config = dict(
    n_experts=160,
    d_expert=32,
    d_shared_expert=0,
    hidden_act='geglu',
    router_score='sigmoid',
    init_std_router=0.00972,
    lr_router=0.00287,
    vocab_size=8192,
    attn_scale=0.177,
    init_std_up=0.0547,
    init_std_down=0.0107,
    lr_mult_o=1.0,
    beta1=0.95,
    max_grad_norm=0.5,
)
Below are experts of layer 8 (counted from 0) of a mixture-of-experts language model. Rows are named router (the router's row for the expert), gate (a neuron's input weights, with its number), up (a neuron's input weights, with its number), down (a neuron's output weights, with its number) and show model dimensions 0-159. Each number is 500 + 40 x the weight over its row's rms, rounded and kept within 0 to 999. Numbers have three digits each.
After each expert's rows: a language model's description of what the expert responds to; "gets" lists some tokens that make up at least twice as much of what it gets as of all text. This comes from a sample of Wikipedia text that the model never trained on. Tokens count by the router's weight.

# expert 26
router:537500441501469491467515458502488501524491558540526497482481608521556553531456393476550574558436505525492465498508505466441551569433522506552443524471459522494459524495497471435505560449519483399514553479530461499531483504483542460498524489550544437516504465475456471508483458499506552471396478542493476493520545606547428485513505417470493460518507497509536470456489571423484526500545442500424497552493459452492529523486512499466463478505506493545445496552484555462499451410524479
gate0:506417423511487454450442517543421472479527485498504515508507577504570580511516435524487504481542479493557495532426492486511568443467523518491487490450492470514463499613425542451543427481482462438487555448476466499425552479519556468509489460499515529495493459498518550504532445553456538506530511512462515494450513479521489479474452498501432567391513519516443513482483509449511459531501452474495546565470534479605532559479483460441547495510503527486460454515530515591541529431529504
up0:457540495509490510431526535485526570474435460520493465501454508441496474499440491468476544452516551535570454488530407491509472536451455456539523557497540546485494488457472511495498494505488441492541417410429471430459458606525482475548515529499529493454434459463517489509492486487445538480483485421471506518478531428541502501445469546547486508492482414581535451533547536433487535531450527497522538574475536520534520504483523496513430564523509513525382485507527484488547466511588514
down0:500487526455509474453492398468482503444467547507499553505460483428487511547554513538550551422524585546570470496503581409532477566450494495500448498465534457453480491455552538497437514503507447445482432439474593510482466500593497507515461562492557453493468499526519598464518534529489563515496534408479498457491440483537459532505451500523503495501490537537485510524471463505457522600495545486496530507519529503445492444504521503568543531477510494518508547475541500457556533437562526
gate1:542477492508476548471510469489537508488466566544460522516503495518523531468499467527459430518515498442463528548517510497430495499547471510546440544487553534499468470519483499466378534452574557460507538457498497436561506496485535492524518442473412481548506491498480496481442525531495539493546511492501479528448593516496537527465454484550542567517507438527472564483438490473458581460546451527538570510557471530498468564584525544448457534536517561535467532540541511469539380428442523
up1:462397528449502470463512498408536533496467540491538516496518473506444442482460525420484552444435503544554558489526582489453465592515502518510485473467520474479503514499478561485485557524520496525542421580470479400450494495469487502503558512587510441489419500493565411421495488498424419468483570474457480474446530537486475426530452502477528486469509517482462525459458463478519500511472537487581435517463480527498544491474522523546473477514541521525509467440493495521498502541554533
down1:458510503503571512533499485529500473518508475448514474503554569480535497533505526509446500476537491526580494579502473494534518554471482472499445495508504453511399531451500493487471464447469449459484463428508441486506497561455447620431429464599487461519553517419497518511534531466505533497498550472475535466496499455482459509548449559479470519522461575447442418473587473533592504455521495492538524566542501493509483541470569455537553490505504537480471582462459520545484468467543531
gate2:545554446534439473468467532433525486437507411522518550485481531442522564515438477476483581537505586512496480552486506537569535546465445507506538557528513518496521479532501499427458471445569510475425518431551524491461554449501602447585464483491534524503553546463521448509532477513527508514453510476515506445502435548503456447474464483512504515488487540555490497549490443447491498506507487486419536475521410461474565441512526502492506543445439516516466541481529555442501572474520542
up2:520439522512517448504573483433510507519544532522442615482497518569524477546492503474580550505472500510521431554517524449481490560566426449507482533506487470568459490473457488473402461540517501508473526438469383491506502458560449492478482562484484492555501479528380455509475520471511559399552484488539451498493547510459506516499555495536492504520507528472510494482500536497447472497478452506492472430482483509477543518536521519543520487432530526519503511529502613413452475503432518
down2:407526505565501480526533552473425451537491467548511519466459508504515510484517486552537531433554586498494429500477557460540426482485519533557602548564483513586488554521485498517497513427536486462482541547501510525482478537537443493464456495548544578577458491517490517553443470490555530526518493533531467465521475492506467499466539562466448521505522463508484472500494577550503509418539425553432526505455506493437532526578491585500520590531509538440480527462457461493482511501502473
gate3:473561425513513536562528530502507498431533456483547505460470501471535476467471533540442501560470538611484494503544483448471510474512517470529458516520468494479447431581493510519485536510508497483472495521497510436505434570480518498462556507536551581520549473458440607541501492485479485507461525457473458442527406619528492436532472487551517437469393441571516431507485520497500501489516504414439473554509529512547496516501514486434509539467499547540486527479504547455485526464537526
up3:552526570509558536524557506525506523476460473438501449486485514538456510506474471491528529435514500488500500458557524480482550513476499521475535442547517491461504455486475506477443525534485496556541494506521455555461519545595423572463533560515540509546504511476437499435460527465512544507515552491509445476506564502541504475489458463479489580499530569489513486544507493577452522434484445577448460467472580548487429502471493554402536500536536557520491469597505366465506467558523497
down3:553546502425511487494542535482482532492449490528441496528503436506430476454544470519549515541479541509556509536542533572472487476485453487468439559461514501444557456538492445448504558500503504511563497473529473542497483439506427520484504465442472519481494473463508439541424433501460479590501483557534486488528483499486454428469548482435425423529522546523482480536528572544485482462465496472506474482476495535551445460509475547514572498489646553558460570495460474490495465483567466
Middle pieces of Latinate words, such as c in vernacular, mi in chemical, ti in maritime.
gets: "ti", "c", "mi", "al", "tic", "ci"

# expert 10
router:477520457545424477492519411456495559546477512483437517489531468535481517452511496465531547559543559493510539593528525493472561523442487535456484503421482565470561560481424478550560504424547497457488524518536481465463527489391571544512487506454512505457553498455507459473518482508496522476464491538481468465537537600514514444509511494538530498513463558545470522544499604487533566453504610457466488465492490477482467449569536482489542444438473492519459529495503553540511518501535516
gate0:432535509560472500534548464483512528519550454544491510422524486524538547455547533472466494513542515537473461436529552442494535410517420518542448468427513517485468481524511474488522438503503505459522522528513505528496547548468555565521452490450503532470517515472574503480467447551485486535556571528464472434545482580488550490506528524549545510534492419459443486507542561505525507429552569509469436509530375499513492431560531526468503502508533563558460525474416498523547514452476478
up0:466484474472464543426519483519384483479483497489445501458521483505546486504470451449531547545490499485497502474468476575517545560463497510503479504450424512492460549601455483432530461485517540437495537532542509474556436479510537431503528491494461560462439539570515484481479526497538589488509545493514427526483492553504499479519473577486518478420522497547515537523562422535554487440462572526453491544527551421492436530549480475481487531548537573574546506530471574492488477498445493
down0:502517525533515547485536521612471499449470472494419444481477519519534463530436496549513452511500455539463540551528573520527442532471502505493509532448417505493467472578577517501498521519422537557524401508469544526514479468458535482412479458404521450471536488494554478556516502443553521536456526552494470463546542478505518510555504459479479552525459455460451426459563547503525517550474564532534582444516590536516528444494479460515481547514556506493497494506455486505454461505465495
gate1:558415469479431555574617494513469461468506489499531494456534512531519480520539518489501537480487488488512565452472537473441448457484471558519508569525542519490517476437454522561480537472595499491518461579513539587512571449446560493483489484537539509441481555474540492440530578479555496441449449485551515509506474545596531506503505604523489520514476481473489458503498465541493546556503539534521519562531561548482454507505474527439487565503559488435528537535485550488512489501468476
up1:462527472482508466497539416455486487413486498516430513511466523472516483478516524533489522533455473517479533550453451541450485562470464542421546476503495538486546651462458521529555499545517459472431524488435553515520506533492544491478462449531524467519505492539532542465556492577469579451533487501512547477516546511546566550542499521515503472462458437492581489473460529413546544479489445440554514545508559527550482495523480444515481523559468467511510497507553463484494526501379457
down1:472495490504543544520526477504485508484449482481470499555489477508574488517528520519466526483549503510448588478459538518471492513517438437487516532491486552434481435490445441552537513502509579515462545502572531519548483424517507430494561459532510533467508488515608552492470482475479517484462439489508437568528470472589585534429529504528503495564514469594520472458444439481482456445559540519507520467409425536481497521480596538486473487523430500462455431505542538507481485464460497
gate2:484485438527502539489486418459576448526426477540522530462533508442537487542551510550425606473487517473471421569489447571485508525532500488501464410520550503474503479448482520493549483477484559470474477494446529525449556561512556567488398522472436514518511437535512509490587453547486506484492466499501496501490530474447543536471495498546501524528469556525479478456458553473487516508502529467500412554475515505498449535494498476498544489395464446466458498546496558442567517498531425
up2:549489530475433532491474587511569528534546528463501495555490538452494567538527440486447475534483522497501569492481491520451468516518476507517540488505557497489506535469530502530444568511484561522522478513511403485546591544496502431452472542452439533550497549533540516507472442491555436543494517438521539450403508455531453519481467556428461467398463507529414462527542472438505477386443503474467484495488520467481473493516459436476490486543496498560429450493456486476506499478500468
down2:559415497535437547486489496586458541514461582424437526532526567512453483476534479507511534461538458433480478461561505513486559545524491497524533491511460543503439517535456433534454579542560532512482486514485536484460515494488490555486486477460520445526454545508490489510461561489576476530451477513528593496518508611516529516473497431476480508554449553553543471469560538476429475514468457438503511564424458494512514516512537521509488497459450482471548400513562548502468557518501486
gate3:444511496564514492501576451489463470501516448510527471493518514476481540543448497493525503524560618477493552472495552396478557549500484481524497493495556464481519467550553494477557549545582594509476510483520536531496508532544527487466456515475577549493532483478479489511475513495603574399479457554497457452557492519554500505538532521501517471518472527454453460532506489425563524448505577525471458474461465518528513489547537537484544474445567438544516524537490435574498479494458573
up3:522475513450481520527465504434514532460555528465429564484507434532541477584486488472561535488493487597479455566582598513528623480490439473542543526498554498533484565500461502544485467481479521544523575499536459555546482485488536466459496550445440515447488443485508493486501517441540495485461493484516505524452518525487480513556534558451557478564558472457499474540516516557554497445448490497445521455435491492485531532427482543578496438429469431524510521477478494538511468487505534
down3:560522514541541514510469506470498515554452545485464508560473531560513424566496487555414492481540540486500526593520564538537479485497529467468523417399552510534462489469454527472486482457495505515478451576440396537489464537522503421441480598473551523495547504503420514496490461422504501513456540486505442615543461514502535547550484481509561433478540534465463478567529476420487521464507464490511493509507514509485492467475437507536499524514531497529510458449475543500505531530434480
Word-internal pieces ending in a vowel, like -ora-, -oda-, -ua-, as in Rest-ora-tion, accomm-oda-te, Urug-ua-y; also words such as Director, member, professor.
gets: "na", "ora", "ua", "ula", "ca", "la"

# expert 43
router:451512538541480485464522503479469542570532553510472472611503433523527499517531462468481502516464479463549527485475542509467524523459498514503488528450595544551481515474451493464514641449524486515509528506561479540546494496443484457528459534481532428506558573474561491422478468482472545604529507486490435452439546498510500462575545517516496525507488484508558458462434516492500506507521496481497441494497495506444463481461547506457455380422549591519494503504526579539489503485531487
gate0:494494535499517531565515487487517523513517506506487527488505437518407497454520485597456405504528562560455474536504494501505458541463499552543469410518490522512507468553535469422532561536544450513536562574517548478509511571512480519517483501451496487466469468496514426393489556518519550461527550506467496455506535500561453568561529562528515575508433519492451487450563444499486480426454552526494532540523476516498530440500491498479548524533576586438518536461530500534508473562539533
up0:531441435494459520481489507492504477434513523552477524535491496532554547541484503491480532472552524547573460513546548524478493480453546490461488552570490538474466539497532466530461501458493511507389491552432504506501515496481448456453542513502506582456580549459524470486537514532480508490499495463504497417441491475431558422456494523517442435498530468509479480461441548510479539567467502435593428504599503507436500559548476447539412561510507525512456512512479458524520496576546559
down0:465473516531477482514510442489427438445504462502507493573462521431529514557471559423506485532492511496551525449478503510527494449487537533507505462545502528495538581573498526472509481491496532442501542571498568542505477438502575502476560454508524488548478592497489476462474578457566444432435537501571535531533509468497545528468490469534546571555473521512423504513514529494500530506545570511378526419494571431490490482446516532544499521498488538480503545469476466547589499485460514
gate1:438544530525548479443512458488507491491482532485501509490452453467465505477477477502484575517550522508496604416479498547546461539523438468469444485466535510522472410511505457476551435468454466527528511500505455467511449532557445485560505423472405544538446466546551506525514429512500532441419468432466544520466515490585449473443468504523459551411524505531486496459478535529520491573468487403472530545530471529461484533449472532552482482461551507475436537463541542498486450469495495
up1:447459488491519483507456456452510556463510473482404472548552416532502501517487493527513468539521494490478533532496461556452543432497401506481512445474490558481570454553550466460546550485515485448428468427446495502542567472512503508513499536533519498456554479545525531533467536480477579485522567563487522492448520492482541406422504519537468523508502527509395548507445503526533538499497549519553472505492491496434487482522574484447536466540520484526559496532577541472517543518380526
down1:465432541537468469458518532524509479471513546467478526446525484496451534496556503462574515408508556481586517517476474532453461486533482556512455469454491479517518404461488508438584481536471521522526471502503491479478500591566462486548482585504464501559462493543520521542494504508469457447513426484512539455493477577522464514516530478529494547493504482503467461476540523553459479593546475427479529548529506445469561467523532546603487441529464488580544583488546486498553571451509480
gate2:521410440448473459477553527465548479433473464412448487612478494542431496414441499477427504450442404546424456507501590491532459507495477556513508509540495535489505473499454495544469479494535522477475472472530450482510435483540559588478540554534504523515556472452533540500433541438470572497531440510492497504475555438515493499492475472498536499536479543492479434499485470504489535493456453462454461578453493450440546526467420549510481517515463484503514499496483478492488503509524557
up2:502542530516439554521535455484516455473502526541479460472538503514484404456572495502444541481485512502493491528544456546501577507543577456479521479507514479427528480440504485532527474391527529452515491506566548608456460564533415480469512531516477479498551468513532518446527487505535510533531503527452524543544535475557450510513543478525503586420487493535440509483477473519464473478478484486469526557489441487444573464524529533454415591436514488494491468499507480445511560500593565
down2:488472496481496475556558524458559496478509534562536454483492541462492501388497506510481517475538506487470530488565519479559453468523503540483434492551512533460512444491625525452511541587513511520599527486489436495516499472491502625525479440499499514478532523446465581521482484473485530588536542506555514513566475554471512565546500515488483447584518504422474446524533496444543453528502460481504506486522462556480505544539468440519588489505521534483438488468518447485561507484428487
gate3:529451486495470479500499526437535487472489482511464438548499525539565495442454490507581506570476512524481532543503554476476542481492501508525498534528534487525518539445518509528573483460529501510508531466503412527466540465527467548554533547508565483473509587496524520511478488424446543479489528491515484493523446486449493482563531520494564621584452573519462500542528516532461457515513469516470474511432518461535544533409544496541574555576521550503579476603512457574466497465517423
up3:454502544462509534393443535513519557437441475474508531537539517458468510548587471434466449418489498568504559500494475563500486465531484519533546470488475398522435491492493440540468524556513457558512537514466488497481462455488525528458572496511447435468526451527522478472471485454501526519532551439494581487548504590541504500461539560558512530452538485432522493487553501561497528524509482567506415565507516463534465551537493456534528503475452450495496543494578503486486458555533468
down3:447527592473464486515482517443493484556529505512533494473537532473512515467473488479511471573496466525487498623445446420455542531517495474444488523482516507428539546521509432522512535474442541557515584496461450462512581499537463540499422462389479535480548522510493471461552413542448465527458548476449485496497509504484496479506473513466475514509410531485462512542505493505496485514502445493576453501549468600498556470497550523505572505485456553423508471560472478444507543490490558
Table pipes between data cells, especially month columns of climate tables, score lines and empty cells; also had, has, having.
gets: " |", "|", ";", " had", " lo", " every"

# expert 59
router:413459534536461488527555490504484527513552526525541474502449485528583587555522449501501506499444489492551524505496499515496510465511557522493484411477600548506492534467473506522501540452489432463547476426489476530576545501489495529516548565500539468523600524528579524471487520525485537465459487512515485455499462522490523541508511449522514544567521517450469382514496499536509531466596554498519432502508550438501482527520524520413535412458472530552533544508531556564463501417504484
gate0:468492499530474493534427502506526561485554486441520517501473501491438572553462523448500441598496507536541442504536455490486528528553468535460544447504567452482482485559490457423516503477469512426532428504489534505508559499549534509486593519489488470529490515521495538460497516494476487551483434489460532535524497535490482511586500524455535541460469424518456418438501487531541562503576485468453488501511476504484554529482576518415461536521544507563440550520505510555571629537483499
up0:492502454429462561414527433494528569515459496456535548526500508531486470384449434472479456489523562516452593528518500501508427529444462500513489515510553427587557510484484547456516498487431453510568563494432514430519502456517489482463546463516431488511455585448503498569512529530510574494459504546495487449443487517533518548506517519527498526442443518503532550544530462480455513465526488557467582524480557484536429525485463505456502521530506510551462484498518511549463479484445532
down0:503493550494530503465577468521515578488492530506402492509555591509526529517493522485466522511485515476527564459437474490464524489490463456491521443487588449606568513544537545477543500479527442494569542504554580479483421500459502530445509512471464507473445413503535550470492428433533501500464503526520572504534421430501565514458526434542482489547436528508443493504501414510477460469486510490500551491505564482491488435493464458487520487443461480503504443578533496449477469499479446
gate1:495524519494433536535532534495568490512586516526502506522465511462514513533489479466470491526527449505435571518428477508493570534481508539404491478473445465549538508474489473469441493487537516459465517595563526462467469449517498547559478466499423460541582481513493549463551516422511532508565531524495487458511490464505531482392460436530573452537553524475489532521548427466534509419494490504623487491496502501497456498477513485486515526495532488549550590543533523514531576452439487
up1:445455464480487524490543477533466495510532532548487445494448498535495557481476559504531469440379505458558490518447409540553516540477581518510472444477509468530533473485459447446454466542491475403542598561502573465538556508501547506435455561458517431586541498535457518443502442448524496449525514534405468530465426538526487467478483495531510462530556465500451472485448474515519490505552477464546557490494483520481495485513519514580485519537495511526494547537523507512550531473555518
down1:504459491483541487510573448468524439423479440513489481525400474487604514499487489549447549507418482528543441491467456499491500544505439486476468504417482529578501450484445479471468451430465549521433520526443498580562473522502542546480473530522502486505475511533502533518503522486517528498439525513493498458466523553454585547530444510511467492581601548563500485544530501529533568466561494478532538506460497521532526503511476567611446501525534481441551544541527510486483534498469524
gate2:444496509505445570477467586542506547518553494533549549525477609468469532498559498479490450499519550519501548476476469470408428533534501512535472485451460494563561488397555536491546520524554525473534472497465496418513557490548517571513526445466479554487481449563469530556529562447507547527523505452479472458448470559532480497527525450504493557513476535556409579553486451545513493573506562537458496491479530531481480506507462482459527507451501528549518544520450535517472517446476544
up2:534458492556588458438515450525502485515512500433530487557542523488424500460521487497481461467508547521540505495498521523482446475508474518534500515474563402459486545507464576406518518485555501530504467564540475481493443504499553534481463567486527589446484541426518478493421479554503471455479442530449453495511556475522581565488519406481527499517500458456552463462557468475566535501550532492551438423522485507484497443560570475504572484503523475516443497464509468447504519498423487
down2:552594483526526428530558440430457485527507528484562433498497493416472455532479458526450496538528498493522571496534464490479501578531565528472494553516484485440458478454523519551442437485516487494512496453551467431473478457472536496564516511501511487488500529483484522551464504480505512532538456498443503552502456468557471559411502478578509456516493556539521468442564491559480515555491485601485555493533462525546484465457503491509556510472445489435447441428501511508518580436413493
gate3:478510526487557524470562520510496465504536474510525481530472480474531491476503486537484544478523483458414517477482449455444453470530547529480553502521478569582550537541449487458501518471532586521576503542498570533478487491499478505536443494471569571487487470485422542485465523536483456463405477468471447468515497553475503463496498485495474467490454498478544417461347569531491534519550454513520480416499402533455540479554499493521459504556604489520477494476534510551517513504572470
up3:483478499458463485398534535480537478486512491469491515469491460486471554469563475537431536490526462501502441530442518488507490479472398442563551500487517527643576557528475483490454581408458459465472523531464487536463464473529544535529504509512522449536487519541525487456518486514492547515552506502563529473489482451542489524505478592521510499473477532510516491583543475479551461471480456487528587543513554526517495508498523603529503379531496488467503519541458453509483432494427524
down3:545478533519461540508416452544470491533438480478463497588411491517533509492517461451506424477477531539455504458463544539467464525452480575444559486462547472477468526450522510557503541574515515555469506490543572553545475415425481485506483485532543477498520469532531500500469512480527488499514483517501546620447557499498529501488552388452480515486498421524565528593477495530496511526485489529513492532520537461537483471491480574499533530374525511541482519553451541487469481487533533
Pipe separators and punctuation between numbers in data tables, such as league standings, results grids, and figures with units.
gets: " |", "|", ";", "–", ")", " /"

# expert 18
router:478496525534522467481491435526502601545474530557564410572505472494472480455529493522495525509482503461540521519462460553486512470440564454514462490434511472490449532464481480519491571477493457501565516486536502496477487506487528455554516552384528457456553523447517523460514418529475531511532555491467493447494576495495541514557541465502478528530452529482535553535477563503535541560577493522480460459448477439491418487490564509455472387436509547468485565486501476536430447457537486
gate0:513519522431563577559523461482487521505478546469508513500452506562544452493513543579438479462514489564445496509466541480467446463506461485488516506444511576498444493515458504498544494521503457474483528541494434574511481488490541456521505519500616542469449489480537437475590514486478520441571537406468511498447519521530550489538515567545482518475485529504547492481420452500523504525465461483456649455400504468474542532526446537492532464490479527518507553520515493505550474472571487
up0:538456496466571462507540473523497478483509507498511469451372509552513546434577465494478532502547547448533451536513502432531502482459519447521509531490575460532445564481441433506558590449521549395465512496517517480461551481476477499453492481445484473561533485512471503470474502498500587448537474531511545542530419533462518506497529431465420510480511478527543520499527485555445576450562494471603541508513504528516493417458488571484513521549478478488500500509507472477544496458552491
down0:563511490551454519523432510524482479484412470492548509492488582440538533467526530477553498513449517496502534519403502497432480497526460459491487524492544504470543595517480506586521477500522474461535541518471504544482561474425574485503576442417512454492524549601458476525532568555563524472521492510474496542471543458502481600553510532462407605481495502505486495481537511448535519461560501549436486489445480512504458541530530435452464530535547485497490462476513522548504478504533509
gate1:417526507526526487527465456527558550478449528558546506416489500448538409514494516478519402455523553462587564490482494485460561486490393551564517495502544462550456522513528491501547551467532521479479594415604516519471457563512490512499538537437447485478513452468530532504467536555509494503562506480468478478470547486471478432469482543454480507491543541448537534526504516493509586512558454461496510457473480452497477473488453462510502448459448476509472493462525443527411478488487508
up1:464574498513520522562455455421511546510539516534484439498488459396534499453519523554465543510608563568446513437538414475549495439491518514485476508471457567518545524495518525486470495419532462501500536505563571531449476460508463481510442530470511519481511510553532496544488561480497531483398540537492466522467511468460544485606505556544478542509549483492549497544509502511471526416523457514498506506520423506478456472490536474501489488461546537514464554521594536476434553523485547
down1:603569574482474495523525565494513495465559540513485506592462473492511492439510455477495491511474483495470466499421561407537529588487433527491464482507512502524484452529580583509500465508552560514504518540476504546538478509507443537482472453491536525504564452503444562562444459435505532502514503510504490500535516571482496485414511465536513458509462476564429418474443443470455497504560469520481478522472462501486534500462579527491535538507442525491523474516575527510596570500479532
gate2:476478451511513527480513556508473548575525465489484499492495496551415507551539526492510528478456538449542584450588565630475504461521491495490490503515513450442550518531527518521500612542403456470549469458580556513524438492475439395528510460504492512528507508395537529435488502488574510562486455514487545514511545517501482534496518486470503527454489507505450513448520514580492490510504516513538497504571524461412456479489524454499486496464514516538468483480582504458462466500442536
up2:483472563506494471478448592466486453551489492570472531559550435519509530502476549477512538447541473550490485579532461540547482438458476546557546507503477485504514484501505495439487487439549521499501545435481497525496456543477503531517495442524502501516526526576479519550421469554475502502511460419498507559545532544507523475531397553551498481558561469469516448521443521441517521540490425444511507554532506527486554442485518524537494509482503530494405491559413557593566468428497500
down2:575542515496500565432475504453462461541526515508532517544531462508591513524458546507494483485467509506510506514520559510457556504567509506441530515449582549481518495503546501514520478571433454449478419565572592554523487497505515449488482446576531528507490519498537504524477557471476483514456543517520546485510459482509496594520464589476415444560516487496449481460451472534510522471506528506469492567517515514517527553541462521458523487496518448567515496541459524467493639543560570
gate3:568514579487564500542551557484548514547467454463443505493473528452506434477423452543531528542480452477440492467484365532510476487567472488531492540405500523528501521514424528464478551485477427521468470506486537555443503482474566531501525495441449493582498528478478509517526545496509519487454446534479465575546556505459547483486541472490458498520468445496508501456421520524518510534507415499476562474496421514536567500432494476468419515520493471527562488525498528478525574555525489
up3:514478532554521478481481533507516535425513500527467473465460509564491448516571459432560464541459511534514460511586521555511574463434459501448490477478529529439569477505503509478539433471424431463588467535535513592512522489513528501446504531452537503442458522518487445416511552488530511508518459483494499459470413477523545553502505574498488502476516556512476540493577523475524489535556534504480508527579410468505520534548420520472513518480535482563525518466531575479551533475478418
down3:504519507430530495548456429471526475536466465554486569506518534582478493530460472491526500496494530491513475638502462471392458462486431491565529576491497436432475492504556528526478484517495467483468464470511572563478542508541521547495492548467429554562479513584536546520555435544500429477508479548558546567566474517484460508507506487541498479509417499540534503475525479516525546528451510510461480578514490469461496487502545528466489506579499483448530552597496504458542520503475485
Pipe separators in wiki tables and indentation after line breaks in nested lists, also %, semicolons, and the verb get/got.
gets: " |", ";", "%", ")", "W", "|"

# expert 48
router:436529498528456493510574488512480487491502499530453481503505526554525531531560463497574532523492520528432472534449407515488484446523551430472409500510507579512454544424459459532460522498549430511543530563497447455555519550444495472537603575480491474509488500474519500523424491508498598524539511500532477499565488520515485534461502442495562506484487483500554497474447529456422466461581478473408537476452575529472464467476500544507501451423560512477522528476446484509444493478470499
gate0:583518476477486525470533475530539549571518442465529545558475568507498507455445448507491542433494434566437466529467486563510569496528518499425534521504467426498514512517455418505527555522536484478521520541504409510418448543453515537497566555436504529440508551406522518487471467455438521539511547490511461478523543487448422513495494538464552472473408505517524518482486497545521566458508507527492529493525542534527470487493548565544552477474558560462461455547491500475460523457446471
up0:476502487604483505498474489519460493448485496456513506481454507503568434517568495475468479608483492458545502444533405486499445495517494472501506526512511519532538489541609515465458493485529514540506491619534511441513502610506508517501494451464499471442528464445445525487530566556484538446475469507508531554502545487483461511500549474523532435497524471524453491529501413515499462455424535421497434522469526581502524539533488472452458541497459550414503453492542538535488496490533589
down0:487549502529434568524521498583473420555525513547523477500429514489545472541463513520528494463459504458536505406501567411448491577475485449496551437518503478463539464562478493533544526489508487421558512461527517433408496533529456443483524499452512512515436499445509569485465490476511471518552471523419546479480571512501476485559493450469558516532516452534542538541469459519550473476468536551484497542542560488483511450508463518526500475394467546445481492523517481597480465554510499
gate1:562490527494479465511473511491410473532467480431472524533539511501506451472553510515597538498575381550521476477432452479519529517495468516474510464504464547450435513484499444497493501458461507541510557444462543460448433537541539467484491448459438507488481448531523492520469467561452444473457505526561459481572448504590482514454491484514495485427470519505486548516476513576487529532487471558456520547403513482476471528572469459406530497477501441506526450445503526509434564549489494
up1:474511502506428508493462460455542500490479504410468428517532525505549533420611530482547495497466557500518490557412495538508497437537503420501582506515483424563529558431602475513496502520484518495508536485543447468488532462517520457469508497448471461510475457518473429487510434515517560516432539480604509531427554531515508482545492537438471481523533495509507478497537498521500498449430502472539600538541490506517518464511573522528476527479488489523469489463435521535502476473391477
down1:555537531535496501544520502446482508503579552488512474485491475458573499443606481533508476502474489434524421471486461452569546455454492490553510512529471473463521504553475450485483485439462576496429457482537478525544505523534495485554440450527485477516520473501552507492463484549542535499489410501455588575442451505546510514496517467494414457541461419539513470491497420576466476512538510484538576483538552490477529501517516558548469553510546523427495440508509590544526523545474536
gate2:596440478446447516573499528472552512565395546468482483524498437534505490465506483515500525510574510491536459460469517533515523458452579522560472494468496578534500506570489493505519533510494503531530467491482512439479507524525588539508484533522423508455600504481492544462529514453462492496553548462478541467532553472547560497423483515412497488435433462448516505481525469488487465441526508459496491564480534543464439538445492523563448519448505453454502535473549489473532486420580539
up2:561492568525515463544500543483548574493525494475517485565490503511470483562431469528544535518553529507541461441507548505436483519422510452498474490538478549433411516503467480526542519557448440541552471525476483410440489500528541544487548493512465537480436541469488418524509564464545517424501501525488522507499583487516530480550522534398493492544450433431544477410429475416506535487522484424555474548454531532542518532531455497457561519489488477462518516507532509486537523477496491
down2:477440585541509475479578522555544567549478520545505498475479505558536505462502478485434509511572509465517513488502447538537479506454541409456519478468508439530514539438481423408512420515507567441497575549519539523507541568508493506478480510435477484527468511518516497528531561526434532421558505515493508500526498509518496480491498603464506510533509462433471412389479494475500476534505496521441498557508556475520509455486424514453545491441438486493513483492561536477485529419510549
gate3:543531474558473466544494458481515528415569511488475456456475523510507464537502544492531532488481430504496495513516436503457549534467516610525505465539426456498463472459562451529499501547487504460576475582472493506564470536496489488458445484506463506487494470432515560480575503426436520442511441540517509476505513476507502457484583475520491583565458543535561486446490499534553534521487508516493559481525503477515547522492488436501518478379508541474498468411550521408430431510481492
up3:455457502481460570532449531505555501480511464560471539507511597541492509479488455485459394509564472488593529473441552533479513494462512489533536463423513404532463533523481500555426523535563567458555516422539538538474536537494490538513466411554452462442473543521547519470473572500536512502491489540467522528563558504499491523527493498489526460446548513542470392505532519426488482480509525518544454476497498518581532453474509526526497497505459490430534498575448494513508523541450516
down3:540477517533499508572513444598591457472491513505575507508452572558540532455531590511546568510426548466549550508565474509479512517518472536554494515533526495503508496470524499488518473571481505477529522521490555496500456507543417459530513530482391409524503457522515551495498460479467498472606473486591542489552495512483508488498475472451470532500517494557524524526568560487475463556470502543446491532538500510473427520424555556502495485504506479529502600469496539539551549520469459
Opening parentheses and invisible spaces before "(m. 1984)", "(born 1961)", unit conversions, also dashes, carets, braces, years.
gets: " (", "–", "{", " –", "(", "^"